Experts of a small language model.
Experts: 192 experts in each of 9 layers, 96 ELU neurons an expert, 4 picks a token.
Below are experts of layer 3 (counted from 0) of a mixture-of-experts language model. Rows are named router (the router's row for the expert), down (a neuron's output weights, with its number) and show model dimensions 0-95. Each number is 128 + 32 x the weight over its row's rms, rounded and kept within 0 to 255. Numbers have three digits each.
After each expert's rows: a language model's description of what the expert responds to. This comes from a sample of Wikipedia text that the model never trained on.

# expert 63
router:139098104097164150105132084161078112127155125089118179092166104158169138151058094168088096171096131088171140173158064162141111144160173168079121131068122140142113094097146149138132188150104108087123133074136129058178104180130140122104103075156096144090068122121151108131116121119109083101
down0:158138165116112112182133076057090094132181164138148139115121111106165112157050140132119144194105154089092158136097126139123140124069165105141118143096130151093158120124060130190097131157120137173161158115120081146118077147171142116151153164191093132153094171097086203115128117105180158145
down1:109089143107170075115117175137114121117082151135139079103132106124108207151133138142124199111079120153154094172084165144124148144103148139118206144119116209151078117145152106132134187152150169135138074127152080094163140093121033084133144123069119156123131144091154111144125130116063127135
down2:097180148138162134146123158101120161090125111182175099130128168125152177107212096128148106112106099099093101161147114073108111102125145100104054108203149137120172123165148128150165172072102186083135151121174102122143183117106179129077145129157152123179120161179144132193121145155114101125
down3:156168109120072115109105109229112107156091110171087125098101133136128136138167081195107176115100157200147130137123155063132108091118131109155126113186158122138150187115099107065127108143102086139115115110072137147119139117146086188126158164139095149138149082150094159196079111125092152135
down4:136158094120133145112095168168126148230129113066054152098124087119144058152128158109105144139092070203155116123095093103130113131089192156126127117100134138121137115134109120139120095060167147146056132136108173118094098127077123163133102125101080158091129118107063145149126112073118106120
down5:069079092131130088156173112112116109101105167156112096120161119104163174108138117122122087198173179165118078097133062137144136086132115092168170092055158100105078156123079175173152133137123170142185129105149095082173152093178117084081138130103156133163114134120110109160150120099094122101
down6:171164133182144075081133130112134187193083091120108135124082139186160116118101086136155129126177094070106135104187096130150079071164097136139103115159087112173151153145179138158177161129104073102175158114140154117103095127093133113096129084116127128202104136123082151110103117157120068150
Opening double quotes, words like such, that, known, and continuation bytes of Chinese, Japanese and Thai characters in parentheses.

# expert 11
router:109124118083182136102122106176092087126147139128141170115142119156154066138102081179103107087151116117158142106182132186095081156171116186130093078116080141132119137086125144109154140123121108132135156075062130093186112135081118066125100123149045104119098085125182091158083127130140082092
down0:131124108130150100135152176142113138118057161071113149095148108124116070096119133136105156155093186117167151125100072097116136102167129086037136107162143147171132085159123148115121086128128125102052145151119158156123170111040182147151087105142149107126146173120109155165090088164141085068
down1:091154157175138141156149182126163130097124152133195137147193084164109115098152204126138116159196139150060161116117183093137156154075135171118160134088194140123099102128108108117081140185123110113128147161115117089123118131090098158191179158124184117087173137092088127118115147122134173107
down2:092069136084173111094151217110150158117089087083095078111146108063040152149132135157149166079131147140120117118121154169152138142105113047152076110146094137113154103115137128137134158072123132100128069097135134128109081065113110106132101105144108097098139056123135114101139119134176167115
down3:163127139098093174128116095127123090049166065142157098069086110107103146103118127138177183128131135176154072096158137107079159126135166165072125145155146116104171119108083162085076117133114137164129123174116144115165095072172054100101079120105121174145105132181115089137143126120159104088
down4:143109169127124104116146144118102112166129108138149117116203123121158215084152177147148103196193167120062154145124095108139172178093161175132130119082155124120075121123108068107092139086177116108184097106116135128187110140115194100157149145126165113109133177105123193104160143120135137161
down5:139084115112107099178129127126085110111178131066160137174134139116065154084106110138131139094191121145055141138129115149123163091136088124167128135142125114117101070127111107184073170144100137153158084102135097097157123087165114147115172097137144165210112181134098161143148224099154087126
down6:120047077093182089104134133107185143158167164153142093109169148131079101156146138080036109130129147137076137162105119096147130110145106111241175135120178101149157077110136127118105114111102135118171147139173164114095155131109138154167093153122116195124126150146093121105152081111111124130
Short second or third pieces of words and names right after a capital letter, such as E-id, E-in-stein, A-ud-iences, plus table separators.

# expert 46
router:124095108087123163111176101162111052131136132087147148084172092142162089170084103150124093094150132082138131135179064164066097160144106173133106106103118165145111053111134139120186105106124077051114131100139138120162115181114170116141063100153078113131088109118156148132085101138160111142
down2:092126110069122083160125090070156113168134066100189168099100154147101169128109141145174087189125166128135120152164089083162127121117041135177172109170153119089106134131098125144133096113116132070135067125136110169109121146121120143165154143090175112118134161105081144143153189060118158157
down3:151098167119130115147104132135122135156153129099106149127115138195126111089176088088172163169166164130124169092174133110141157117083057139156111178154111065180141143144055099138114113135113157103147111087128091106138133090139200134148126153087080091129107130135169052094115101110113055191
down4:140156080068123120129121181085141171140119119125075108154097114162141127115087118103148074122153151101071167126110113157088154081102134098104072177097101109121159114117089128073063141127113128119154156123170111135150161169126088125150078076111067167196157095109132059178110104157112156180
down5:123174088153154152153116091152101117091135112098097173150139144145098194133125187090139078123135104141182163076150120127153129066039050153105119195121122108072094105185141125118115166151111128147139116130131077164096084101143124130172171115146136094164174079148120140103118098104111089166
down6:117125199131121143145084131163119138138066116208114098146118106088114139128116123155166138138109186163134139190108136105084122142125157144198106085140110110084176102154135094146083098076164105104093051172096088140101182149143091093144124108091100116076139143176154056144117122167111142103
down7:064117158134072152192125129163130131093174153198155100086115206085130173141101132123120143137116078116135158117126175147143167124101113205139124122111146107096115107149107201123148150131118146126133168076141161104162143157129122222151106130116165111090109033144153117142123123153168109111
down8:120155116111156201103138101128162151125082053077149140070068138128134116166102092114114146071185177135154158165159140154117163089145112143138187154127171104127040084123102107147121163137140148128215157138109112137094135140164141055106153137116166127151120126146156152159134068131132091137
Pieces inside personal names and month names after J, R, Ch, as in Je-an, J-el-lema, Christ-ian, Ju-ly.

# expert 57
router:101081123113145175065117109185135077125142104121180202109163092157139091159110071141075082062107114112160134141144092165109098136133155176142093106107102136145105115139141133106186148168117122109148108106078151123152125170110141128168136139132074115103092076142203122196058116140124090130
down3:120114206092137156136135176099156164131199143116123081183133107067092138087122030121186093116125144138091154114095110142148155119120136138117178085133165153146128142076127146109149102105079101126143110069144123145159147112131121115091122148163163057136112132106131175115178104068177181154
down4:175099136129131139108147147108165126176171129147140142161126126144123101162100092080127077109144150175154128079109126111167048077123094142165145132164153114126072100094136100186160113098219134146109125095097137121194132136170113149135136097084140086146104076204109103099106176098116190153
down5:191162140115161112165146084118132089135085117110149167111157147113169150148043175159158122150124033166131127115163149194149127034110122146110100146183098067139144114124144129128086143109124115168082126104169143113104130090122095213103173120124127145106109129081122174117131118138110135157
down6:210133108194123103126152131129156119086157122092087134070125096075078170153152094133149174175170132129131073198134103125165105116106119138139140119172140116076164187154153106106144148098144103171060138170133092127114116109179131105153171089148121098092069111107162150103089171135134165163
down7:160097085135077187102112147143081090084158165141114166174140149153113133097114192129133080110192173118196152171119092157109143152121114063152191168075167114127149121119124108112096147152122153105096179141088130133125136142082187169097159112107113157150099142154202088118141097106113092139
down8:172163142130181044127076104198164136122078123156181114116124180099144160108088121130127129134180138060077129145136108140109162081115081142115144100129138086208129127143141135141090167120086114171118136191140123113044136124094125115124138127198161174144134086092143118139160139140156133157
down9:126078097169146125143063109190134159133114217156115156153080138121145101153140103125121154069118109138107117118221137093176131107106147076093185193144127101114108085122171097112136122159092141074110123170183115126141144103168143121071129097123130145135172149177160115081169114090122097115
Capital M and the piece right after an initial M in names and words, such as Miguel, McCaskill, Mount, Matter, music.

# expert 25
router:118120132101163120092098096173115068153136130111148161146150122122147091140145110142118072101126111121215147144144056161105116142157196181079086123103102182146107107110192148094145167209093115122100143080077141096163125119110116118149094125157115112055126107128163113172085074137119099158
down0:092101029144130140132175122148075136143164107097101110175132167109106125088138068153128153088217101125120121109096113122118196160095151124154122167102133115153091141166059115149050137067095114092158123146134128120120157130066104189119094156144123120141166087138105091122114119150123170156
down1:124083083126146080168183149151108062152122148106128143199120156182139129123110101132100116097111158128135110106102137129137156130058161062167065156121171131124133150110121104086152085130079097089064105154134185083111106112157150193154121133192118116164126143051108158150166122094150110119
down2:066078107174149135124139126109103180099148142127157104096141117119100166055171128133142103156110112116068105155086101112112119124140141064119181110125158105150132131132141095101163130124186163125119080180078075142134150157133109107093135204110168173151088090083089129123125146133206110052
down3:154094136162075109166156152138138117135064189148120130147155142110087134129093153111142133116169099126137141118096134149116133175090073150186093199142095100124130128085125144099158129175097163103098146135152121055105033136155210109162085130117176096159157193111150142113097097093126146153
down4:137198141162121172148073174118098099149121134077144121180155120106095130117115073147100110146129138133200127096138138156144158104182104165215074178168154147065122098107134154148099094094106132139205108141120097145061101143090146102095147157109182106167127151109119103132161091106156148111
down5:180144139133200171109135145166101143130103139133103093108127158093076170136115084126146178113119100143110157124098094158110085153185088143115179117121102139132106169169067121134118165118171148105184169144116134129108129050106127104119208119118176080165132114112158118084154179207152096162
down6:148190083142144135132071163121122141136121164140106142128128143169119107125068102154091119140130147135055087117162143098124138096112138019131139145151138123240082122166086090153112090123116069119094102077108125095092154144106124095083136136097142116153135096113114105132087152122054094094
Word-start F in sports tables and names (FW, Final, Fowler), plus the "ra" piece in Iraq, Israel and Ibrahim.

# expert 10
router:123080142103174130086152083170116100183122102098117137104177087135174121148104083142078154126098111086144149137133105131109109155154135166101092061092105166175069145076120129131148150175117077084146171084128150108190126167091167045124094125137098115121114110099146110112108108185111075086
down2:114120150121126190127105192132123110097148147138151136095120132054100100158182177124191095178134155140194190107143119153147116147121145147126177117117126092086092220081177107117117130174141114127109101119139077130119105117113102171152109160050083206150153104119135126129148120115082143102
down3:142093118130147104157097110157144156128137098156144150110136122149145150079139167044135121130141097083104175102066155092163179125166053151087116195140117182098127081116081106134140158135174116081159113114094107173161128142172157154085103121084161134160159143089161073073119134083170141167
down4:166110173169133114117146155086123152121096167138109153105118139104108092171101129177063112113129136127171139027099174164141198119150105087166118175099157151082139131143096134117153127086156091105130074140128147149084137183103099150080155109078119157053170113097184102109143171121137126099
down5:165172118124102183103173150167093098148083116167140137131112131149094113110108097092129079167165140148130124105178186158105100111129175130143143133153092090211132156161188166126112160110071158082123177145204121119130183113102123132075118094091097145118117150176189113110180087111104155125
down6:124127093105065071107080133122091080175167082149114125167148128126125079167158148140165155126186107151096139157150109169123159146116156165115080103165162124096081125142165147113080128114150132134133087173097107164156149137117138054161143121123122048133099153128089090102111134083215191134
down7:093179118183148142165160120122092175077175144100143160113111142168148140131122195096139167117112123094140164152106129143134113111150076122124107067116133161108096143150156134089073143222088080192131157107146101094134116098121043129125060102083161133136093123152151084110189144131157140133
down8:089092103103164087129139089094130115149151114114091086122142112167095132145169142144175136074159115137120149211175142124130128104133178088149192111104134174066128135150149109134121107102081108113081099138146112212176141114093185147083070144106118114197064146146097164084111120125097151138
Short function words and word starts, mostly to, not, only, about, can, do, so, often before a verb; also h, kn.

# expert 9
router:111108124101143143095138116130110088153168092068160158074146124169187101160088100136073117090140104085137167170152106149094091167138115148134113122101097167155115077119144175147137191158108096102099090102103136089187085171108187077169093105138117124070109109077129131155058094136093136144
down3:151124107139152179107161136154057143127121140141131162137131105115230162172134099153127155089136127070097104142135154110180156136131132138128136078146117094103113134131172123184106147193103102151114146161168099194142115040116079117166158142097069109115130159122105168165050122135111083121
down4:078074124177101120140126128156051119094133144167153132086198108126120112075108147146114159137095138137106127113112157129062137109129136164104097151128080166158101111072052111098107075075151156198147088117111085088153108170131149176106114118158063125093128132136071127163134159109102174126
down5:099133132134110091143138060187132121143126102136092102205139171111085126104138058136130152134185114161080178077134179132146080120193089167109145126121081156079111092140128121114096161139111073103119066065131151121103132136108133120166131126094169198114117130124122061112115135114095185106
down6:147113186112137124133090157109161109044136144134094162120088113094146094101152139135152086126128161117165091106077179143169144112096111123100159121160109133168126140169117176136168115134078170119091088160126177095090144176156109152096140095129149114126155126146128068174042172051087157076
down7:119157053143150144079071175117128142103170136101120176148113112178125136120128194142163178151182102182110136128121127106136148134143172134069093159143096085103072119102107150128122090216157115091137108143099124168107148105124038170105140160142154148122139096109110096129137209115140114163
down8:143104085061106139093151117107160130062108167175144180099180114133086120132122132098112150068092126099098142119069157187115085126111129116121174161127157118109143099102079179120114146129087125151118130138087147117151080147143117093160107102175183152159203116180052151157115119154105144190
down9:143136063151056103121107133063152157128098156132083127138131142103120088141094079138105167080167139139153175105073154122105114193147157116050144191113146120167177092120137183128067155176130152125163104109102134194135127114160080089157104122141191150137150099111099116138165135122086159128
Commas, and some dashes, semicolons and closing brackets, that end a list item, place name or clause, as in Missouri and Arkansas, United States.

# expert 23
router:133129149080121165133156121122110115151177126099155155101117125172120103177121104137094124118123141122198130127155128162090130150206129188082100069091071150138129115129159160103154125106085090100117110125078186108150108161078170099136081102153085082128049095128187085123118080176105091150
down0:139150173156107157139129177136139144135089149153116150190112108187172066097135161192160134202116072146167116178148132058142134115150139147164060128073140115108081183164122111203114109159076159151091169087116177155093146149127142123137099144124105175120108118149113111137154107094132105138
down1:155085143090124055229146091154099069097140188101047122147139112069110158159082111113097116124161124133139149157116119078147172121127122128070174186174151099107147092147173138114148155113107129119100142109099118111108193153124090093158135133112183147128148164157168117103166118123121161127
down2:100161100170097142100136092122120066139088144117143166146135151105097059091080165133143133157180167089110130165098166128092098097131130072097068112113081162166116190161143190152106116107112145099142163088103098124102159078158096148125049102084189120131152102097100130130132104118103187131
down3:099132068140077155103121162176086123075072096088087149150123098140165088182116106190101137144156141128105104095123177144157109116099110064143145130106134117163122048090101144088153127128176106134102102091139140144081151117149208116123093162195149114149045112159101138124130169112122120126
down4:169148103130115175137071117099086179100133130104131148096115134156056138113104118136121101138124174164139108107190208224147126164140106131152107139091139134182169103152107145070089144141120084075092091118079157157126080167131173154103172116119142121156178139157088092108138126165153088151
down5:115151150165109120107093070144113145137122102132092132152128108109142135161119102073207174124121101122110173125119094083086142113103162136100111135110167109152118168141174128112141051184188123164111181152105139085165118125172099112147110080174062138102111130099198125178179152205134101104
down6:120118137120093122057161104155106107082111117107151118179097116116122122121072149070161194064118203126159152157154161098100120095072159104158088139161157137177145141139109169081147068166133087121170092135107172133167158129124074105172122080132101120105166080131159088113147116131140142068
Middle pieces of words, often right after a d or D, such as d-ang-er, d-ru-g, de-g-ree, div-id-ing.

# expert 26
router:164131111099139165094148130163114093179125111113130172111150063156183081145134094125120110101131114088179180132157114165127107127152156146121081096052075153148092052112143162094180125167057128133080138107089133119134122137091123101170114143174081109098078120127168081122115107187123080148
down0:092106146129092123152050080108043136121133142167105059123140161148154151171141105103105113120144108136141181183103162113104135107137127100109139110184125163122153125141118093151165138173141120151135083132057172189147064153134113116087063090197099138111131153131067116161158094138093136097
down1:096130150096090122132123160102116134172134067184111123123144145137104149061175102132144139137091131158102121140135155138083083130106159098186091073096104120041179091119163121062111147090136176141087128112177216160085149118175065108133129143098134201138163128127148120141112106123117127102
down2:126140144188115127146080121145150139107133188114118156133116092113100123080101129149193134135137087083168105106133088139166120223175127152147085147196172150123086111114195076118109137103116118181163129137148076114188120109125127176097094117099072081137128102150092113120076121073145171146
down3:122116114112186147151116093050144131097109093153152102159112142093093111104109109120081143130159176103119133135144168074152077055125162094129161148134114100122149115140118138088125077158103130168084145184112101100174052086108107133187120116128106103099090138149104146160085175220156154088
down4:169108099154139039095121147158077119097138165151136104066139140132135064122099107145163172114126080136095097121118208120156141159135131109082137167151113147162143129147173102176162098100164155109097171140110124148114124140174112142153146107199079157189148169113125075195109175153111090115
down5:098134171148106127164109096133170179118125153147178142137157138169119166141051116113169118128061172124128112138109176120129154113188102127094132111192142110152158119155102102119180133133167127147097122146100151197123115159133029140143095091224101163109086121154121089162065117122138127128
down6:108083108142171169095142098164120099103107155089125173094091111118189180174120125109094091128180210117129164154155153101107109085105127150176092083127144140170163109176102160141135129082089105143092156134129180115132093127155138100135162102122075114130081122140119136046128192170172092163
Single-letter g, G, b and B pieces anywhere in words or names, e.g. Hig-g-ins, U-g-anda, alle-g-ations, B-ellebat.

# expert 40
router:117104156098183203115125153165107112137148061118145136093173102113120130133094096127123103079138090132153152130156095179108097176162176142086119062109102148174057139084148156082140148151130120086096118070097176126173110176112174097129102137142096101118112099134127102201101105155171087145
down0:125183060139151045159150151091111153127173138133114153186077154217133100156116138139117157143111110125117125137123121181123146114148121120062091154138140113075154131133168117148126113101107079165084098120190115107059081111141129161159147098173116108097170103148107102108070134073094082134
down1:123168184141116115146122148124144138085127186116051086128160119116084159097148167140206155146107109087130113127072119095126105124113161146114123114133124047189149058140156125130133130157130058150177156172139104156111118152099163111082195052114074147121155156107134146149093079127126132125
down2:068122167085132177160113135128112123083151179122092110141158171123108149105081094139150147093129061165134107119130082079073107141070120067096103142123100138145119135078186181111128134130135111127140193174125086117159112110071102139134160189134154139052179139171191158166123135124127141122
down3:082120142081141095154157156143123143120118119069108109116130120039090156167124141159115172124098102150107150121094108155097082071107155154117159166107171102187128074122106140128099169183154139132187143134177128160113111110129138065099120103071039124138120159144159184094140133060141160123
down4:161110174187133134162119066073070171189132129139126150119115117171169132091145130126157154129130168128112164079153077108104130133136144135183178144126136086145133104126092147111076170141130135107113131163133115088076111125179157151125157127075110147196210094172086156136130140189128102062
down5:128127132110102120186162167101106156205104122103175147113114135103141110095147149111120120117147133161100183128112134163104168122153154040152149135147094216141130116111067132113055157166188153096141136166153149172123097095176148193103090158111122100119125151187076139140155131107177166132
down6:139082143149109144078155164125161129122110184162125202181129130141118126176105154126088101132190122099154140121164138179135148136069118151110148176206108179120152124088097173177113205179093159149116099181153096161152115130090101133108103060113139120141111148091149127121170139121103065120
Adjective endings -ial, -ian, -ical (D-ial-ing, phys-ical) and words like American, National, pop, this, most, km, section ==.

# expert 22
router:130119110073219162129157118123098099129153096086126136118136132130114113157115090163124088137100091113146133192140099151097122182136133163099109101161123165132070138142188116131146152189103044092128123127121141083134078179094141097129107150210078087113103088065156103158130110152138080156
down0:111108126161070164091135158109082152144107124098123126120092142156166108121160119149122087119114162134090125106120128141156167097154141151181109095080108114133101175085091107178121111150177116124108062075146057141082069109118118199144117111125151174107132121113067177105126217057114098112
down1:196131159127135129121122153146101139118122156149170148115098134102147107099084148116126121172100147118159145124048074165110115059137101108184129115157142106036186099161087148143154136132177151160181117118205131066094125084123098151137134134133121126065112088147089173167136148111188159120
down2:125156133115156167106138125176206123119145130117184129087091083104159200166064145131118143129155143152133094126185153143178131124174111135123121186117115130118144105103159157151114076114135130153090089102079172182125169102149130183040142191129175138095169119142093123123097112134163181156
down3:130084118158104138128137166123081189080081114112123156069090167156177146153101126092114139050086103077076111126071074117131133090153105107129122099123148162149137098090112113121118098149089179126180138119093183152125075120141093134123130110090134163151063148064156155119164152137201135149
down4:178111125088189060112160135124129142127152114120154124111109105160131109115106145084164076212098161104073137108109112152176065101105137087114180129156093094115095129135174099157118065142139108130156102164106124143188094079167099113132132154082146088147074175134156175138178167154084127133
down5:137126156116160081127083212176108120075133141122120148170152166115108163129187146071149205053155096128145125113122125127158159199127101201116145141160143078065135144127092117099167185064103114084143130131105125135156160103112155129115121143113108098112136129095104085127135084164135088168
down6:058123113170107118132123128172121147167139127155113071144192124155081120168104153116070139148120163144060076200099107132155064108118117065137132108100175125137118137112136105128108083120103150136152143111080130153136135154093122181138114083164196146115177163114105050132107085117179128177
Middle and ending pieces of Latinate words like -ers, -re, -fer, -ect, -ress, as in Transf-ers, inf-ect-ed, rej-ect-ed, lead-ers-hip.

# expert 47
router:130112132109173178112132092140069130171154102073137148085162098164144101131085094187124096080132114107156137161167118196118092129146153164133121085113098158148077097124176190106162176154096112095118119113125184119174080130124143141166067104146097138078090107076140092165084127155149088091
down3:133160087106133159108105180093109055086118083191134119120113154123109105119150156152162125118133130155094155110139149103105140112141196137138136143133127096074134165122078115138147091105093139152089193177171152161116141159180167193101126148149193142095134073103085107165155175115105197186
down4:188210127125078113128097119143102098137143148125123067111081110098130128141092118123109142114146148116120157145113138196111143113118128107119154161132134137140117079096156169132168130101197181119147114126162105240103194120057103136134078129118159127098153099112052102137144184128130179091
down5:105039056134083119086117190099112059135106156127122106140152167143102101124182121150097172093145116086128220128114163110042148119158127145108100114112133148140156122167141107103091068138083158157069179120112106116154148167121164130110129140135151098103132129096171102157100113140126151168
down6:127118119084079096156079160157091157135182121095072136123115150142140127077097144120143090129130119131165150159133225202149090145110165156143142120183117140134131158086215121174120114128118173151155099075153132169168135100130126151115124153163171116124113118116132148117110121220181187112
down7:096156087140153138124150227080123089138093123169147077144103114138079128073145142104059109128149155136128203130104157090087075096165115175135108153087132178222173115132105092134124093151112093130122125122102105181124132159118158161119146114056143097125150092125100134154118160084125122143
down8:135140173079110132148161092075122099124191171153134130136128163105125107062124133135123150167074161116101100104148099100173113119063132087128184172153159119130131065058139149157088165123144084138159140169107121109116158152104152119111086103128140114120169110098067115144134021155150157076
down9:139130111161125136112105088076079132105115099181145082124081154114109115080120143174088077156150132119143067117107098161138102074126102125164111135179078188104160059128067143168144147152086093126128108121121136129157118175187146130129098079169167131187160126092159111076093165141188152105
The first token of a table row, list item or heading, mostly the opening pipe, a dash, ==, or The.

# expert 19
router:093076122105162167105214116138102125130163103131145154105128133157134104185098131146106134120069043115170166134163117173083104147166143135095103102093075098134094119119162134132130169142131095087156149113124153064124108148084142126160078131151068097121051111088182157147090104154155076130
down3:097166132172167131111133082117131107170151210097177100079123123141135082130107132156128108118154120170135064152142108084125124113151148101137109143116052056137149163147086079125121077116099128107094171187097084170123083133152120099181116155146129163143136109107099166137187181122090148062
down4:138119161100167116096164098144194151086106182107145122170136119084138050127163141116146166132132107167160116118103153109131179125115149134119111138141131099135180158117139119090117067135113110142134091186084112149098127098119093150133209144190068143147222158081126163179179120118169127161
down5:097095136151109091112180099084090122120085134147123151123134083096104101151107087130171179095090104128113134134091131132154134158172103154164136114080128151191124147166118128145131113154100131180141238110117122150130127188160142133083134101152085155182162107164141147123078114225167151184
down6:077127076136184130108137167086186088142121132137124148151112132108137172111166128156113148145111148158180123176124126125142093098100099081200039161121092101172198153145121138116124101089142088107117089104132093144087083114117113139197151156119061171154153149111127109149058123122105110181
down7:190134089125105107148146156135131109108140126093170151185132131154120162123145153134121172092112168144114157103124153120177127123151192107060212117099143080070132111150161111022150142137133117186158112130057127147107138138136170107152128119110153176157111153152109165194165158109159138072
down8:091101146099134211125103145133163168150149125143116163092124122144133154114163049114181114141137136119142084165200142155167168174158154110094092106131097142111144167134082097158223190096141133092114143076108118147091093124141067107155101127095099177154111117119138139101139131065113180129
down9:083144087157170115081089096143214117155091141122134120183107105147094109124163178169077136130149186157142150171157106103100115121098090157156141153122124105069103113137126119148117120122110094173145107093070107205182085145128115119147141166164146118048146123143085101124084175110093177145
Second pieces of ordinary words, split right after an opening s, r or sign, such as sign-al, s-orrow, pop-ul-ation, r-ed.

# expert 8
router:155097143122161099148162079175082117176178052122124160084173104118180097155133121137106092100107104115121145153161113147071097151156159168114123101099124133123062115134169129094176165157097089069155147049121128099116102153068152120152126141161111081100117104078154090144105086177101103108
down5:139162098134189132117107123152109142141124121150149047152084161151123105147097110182161150157110143098118071099128126096173067111189114158097169115093094172116149153137106113174165111049074111124153114170104131090089107136076138178075112129176193141121118105177182159123118124113091160113
down6:135134115135127102095189136169126128091082151063151155189126139139133118079131166146122161134124116142131122105115111108180113131112174191120169139176104116080101176100116131060135116160112155210154169126150090111112099162102153186070124118086119136147162205083190107140147086132163149164
down7:124127123135186079076127092170093089081163106158135104110140190113156110163148119108139149059098186102106148136096187110088156188157119143169084108154091121119104162132159095093137146069091108176102104104115108148119184136181158148138135093116078093081134106158103107113095212123142129125
down8:117124079125112108111141131083138167149139091094177158195042153118151146130112140145140135137119171139074155144169081116136132108138209146190179157143121132119077145148136101148134143151134113135229121087157127117118153101080083188144151161111177137156129110149157152048154137119113092157
down9:104150044114120104125109149097117118137176185102111160084104081185085152154064151148156163056186152081110140070132160127098153045115175139148166125145152089183104099152134162135120090107149101131129159110104129185142128090125074123168116145163158129107148143176088156124143143117102127129
down10:141127177155161161083165155146208165130069177086176120123117169108084107103135105119127076107138134142156159104131095108167149099119106108133110135126115175056138148101139139143092158119102134159199136106109134155086019123138131125132159198184101116100103131078135152141152162115151145175
down11:174189129156149080139122090136124186065145098115124135155088103154163082128150137135092165148105065128085146129148151108133096082108128106122138062186070162090077128145139149094148102077142128201169120091152163131160092144095070215117145143097126141152124131147154107097131152113087131162
Word-initial prefix pieces like re, un, ex, cont, dis, app, cons, which begin longer verbs and nouns such as contract, appointment, rescue.

# expert 20
router:144104124107172149137168102168122087140137112139131149101165081160182106131128119192140139155110075114155127141191081142120157153116130122130073085121081158110113095076154130128139139192085131058153148097084140143201074172108159101146064133186138122057115130075145145170087122123117102136
down3:150127117127139102075190080125165135115099143121094142146125169155114118117103154154123147128103107104087141143157134122050184109086159162160119183121148089100116192061120117123075060177129155125096043128123194153101112128136080094155161155072091146078095137112071140137111109141142122145
down4:109095110143116191175148115100125182086132120166108182123158116052079133168128139146113122124153149141127105087129106106174085186103158156079116120155084145088104114136112147162098146058141154189177140117133085160143139147179086127130116131163068146165156086108045144123123154179111089148
down5:167127117116030187091123137184123119086118081091118170112123129133172134131158153136157093128058186175112203115160162147145122126101191145192157131154144131154167109143101134158118100101141100123135151113168140095169104141131148092107065153137119182175115134147134165059097106159141102112
down6:140113140121157146105125148116102129103122169110178162089129159106107165096140103132115113115141184130179159168124092115118099140131072142108114113136113066135149146155009058118146111130126129107118121140176107213112198111126113125079130168162133178063126100134155064161137078158158145161
down7:069140114137115161127165144105138096088160052127118107139126134069114098166140206133109109078136102138113154085131150087146148170108117137159152202212137090142097143136156141146090125155139180151129080080136132098142152098101142133194092150079117105143208173119085111150148149134165102100
down8:137169104141128094140084194111150095089152077144134091188168119165126132138165124110104130114089097103110116168172165163126136144074098120155155127133120174129126121133118105185116154103225114109107084109160122154092160167111201134141068099094134061156138068163108116102159134085172130083
down9:128154150140149126128101156143139144168190090152167109137110083123117159103115089091177093100166141193058111158107056151133084203161136124141148107110083136138165129157096132142123152094161083168058168087108097127101122171148175132170107144078165143096079133142160064125097173132126133141
Word-internal pieces like il, id, ot, el after short onsets, above all bu-il-t and rebu-il-t, plus Andro-id and vess-el, and prepositions in, to, into.

# expert 59
router:177121094100161174102154090153070108157163112097155140137135114137171054151116101154068124099114112109160167153163130183112077132174168165091105116095108161143145115107130205130172160154078116149085142119125084098163100168073104135178107129152104078045129116086152129158109143127106117126
down3:142134134087146139144153119097074107134112124128112102154169126061098093105101053134174119136132141199095143155085107125137134151037169110168107090116129183155143143115109120180144117087149133200116065044174149104118186154108162152146108154110170093121160161144104133134097129164148130098
down4:086108138109084134135080086134109099106098121122122128121083159160121114168125103134125057102105172030090143154082124129169115106116112135107113136116171135121089130188131132166195137130134151096158155101096132099120155115164185176155111065016153129096117128115166083179111108107152146123
down5:063115098071111132122154077115130116144106082130111134125116169140121128127109201134125147109104125134165070139085105122135127145107115159184141121171128105153068145126176100081057080110151161142152144067095165141111143180115112110190139126113154093112158192084182178185158091174114161147
down6:131125109144176182131099119073068116101143090089166085096171123181154130086133062167159178131121128212134127105132103113135130202142073162080152108166126151128116174128085131146132157080093147101123148121110182116116097099173106108096163160132068137100110080146164140127156110175111080123
down7:120063143120180160151162156175112148163104186139132146118103138170161130113108131128137124116116150131193136092141147156151074160122120141139174102114149123086139150120080136036140075131120180129138119161120178129026107106168089081155076135100092116156069136159122135190161158146141167141
down8:130133164117149140115141106141098167126150097077096149173248107092150140164163093128111188151127157194111142178083129133151118111117071184172151146155156124140137113094111079139152107098145089144125152117117152126062188137145127132145142133150082112131119127079181088160158208149116149105
down9:072103184126095114119102118122097149149152095154157194134165123091185142153108112134200183176154103039163099125125103109129133123154102145221113142149130135088183107136189078169189145117126159117159128115109147163129134079183106117114117092132166117141147113118125127144174102072130131152
The letter l or L in words and names such as Oslo, Amreli, Law, plus month names after in or on.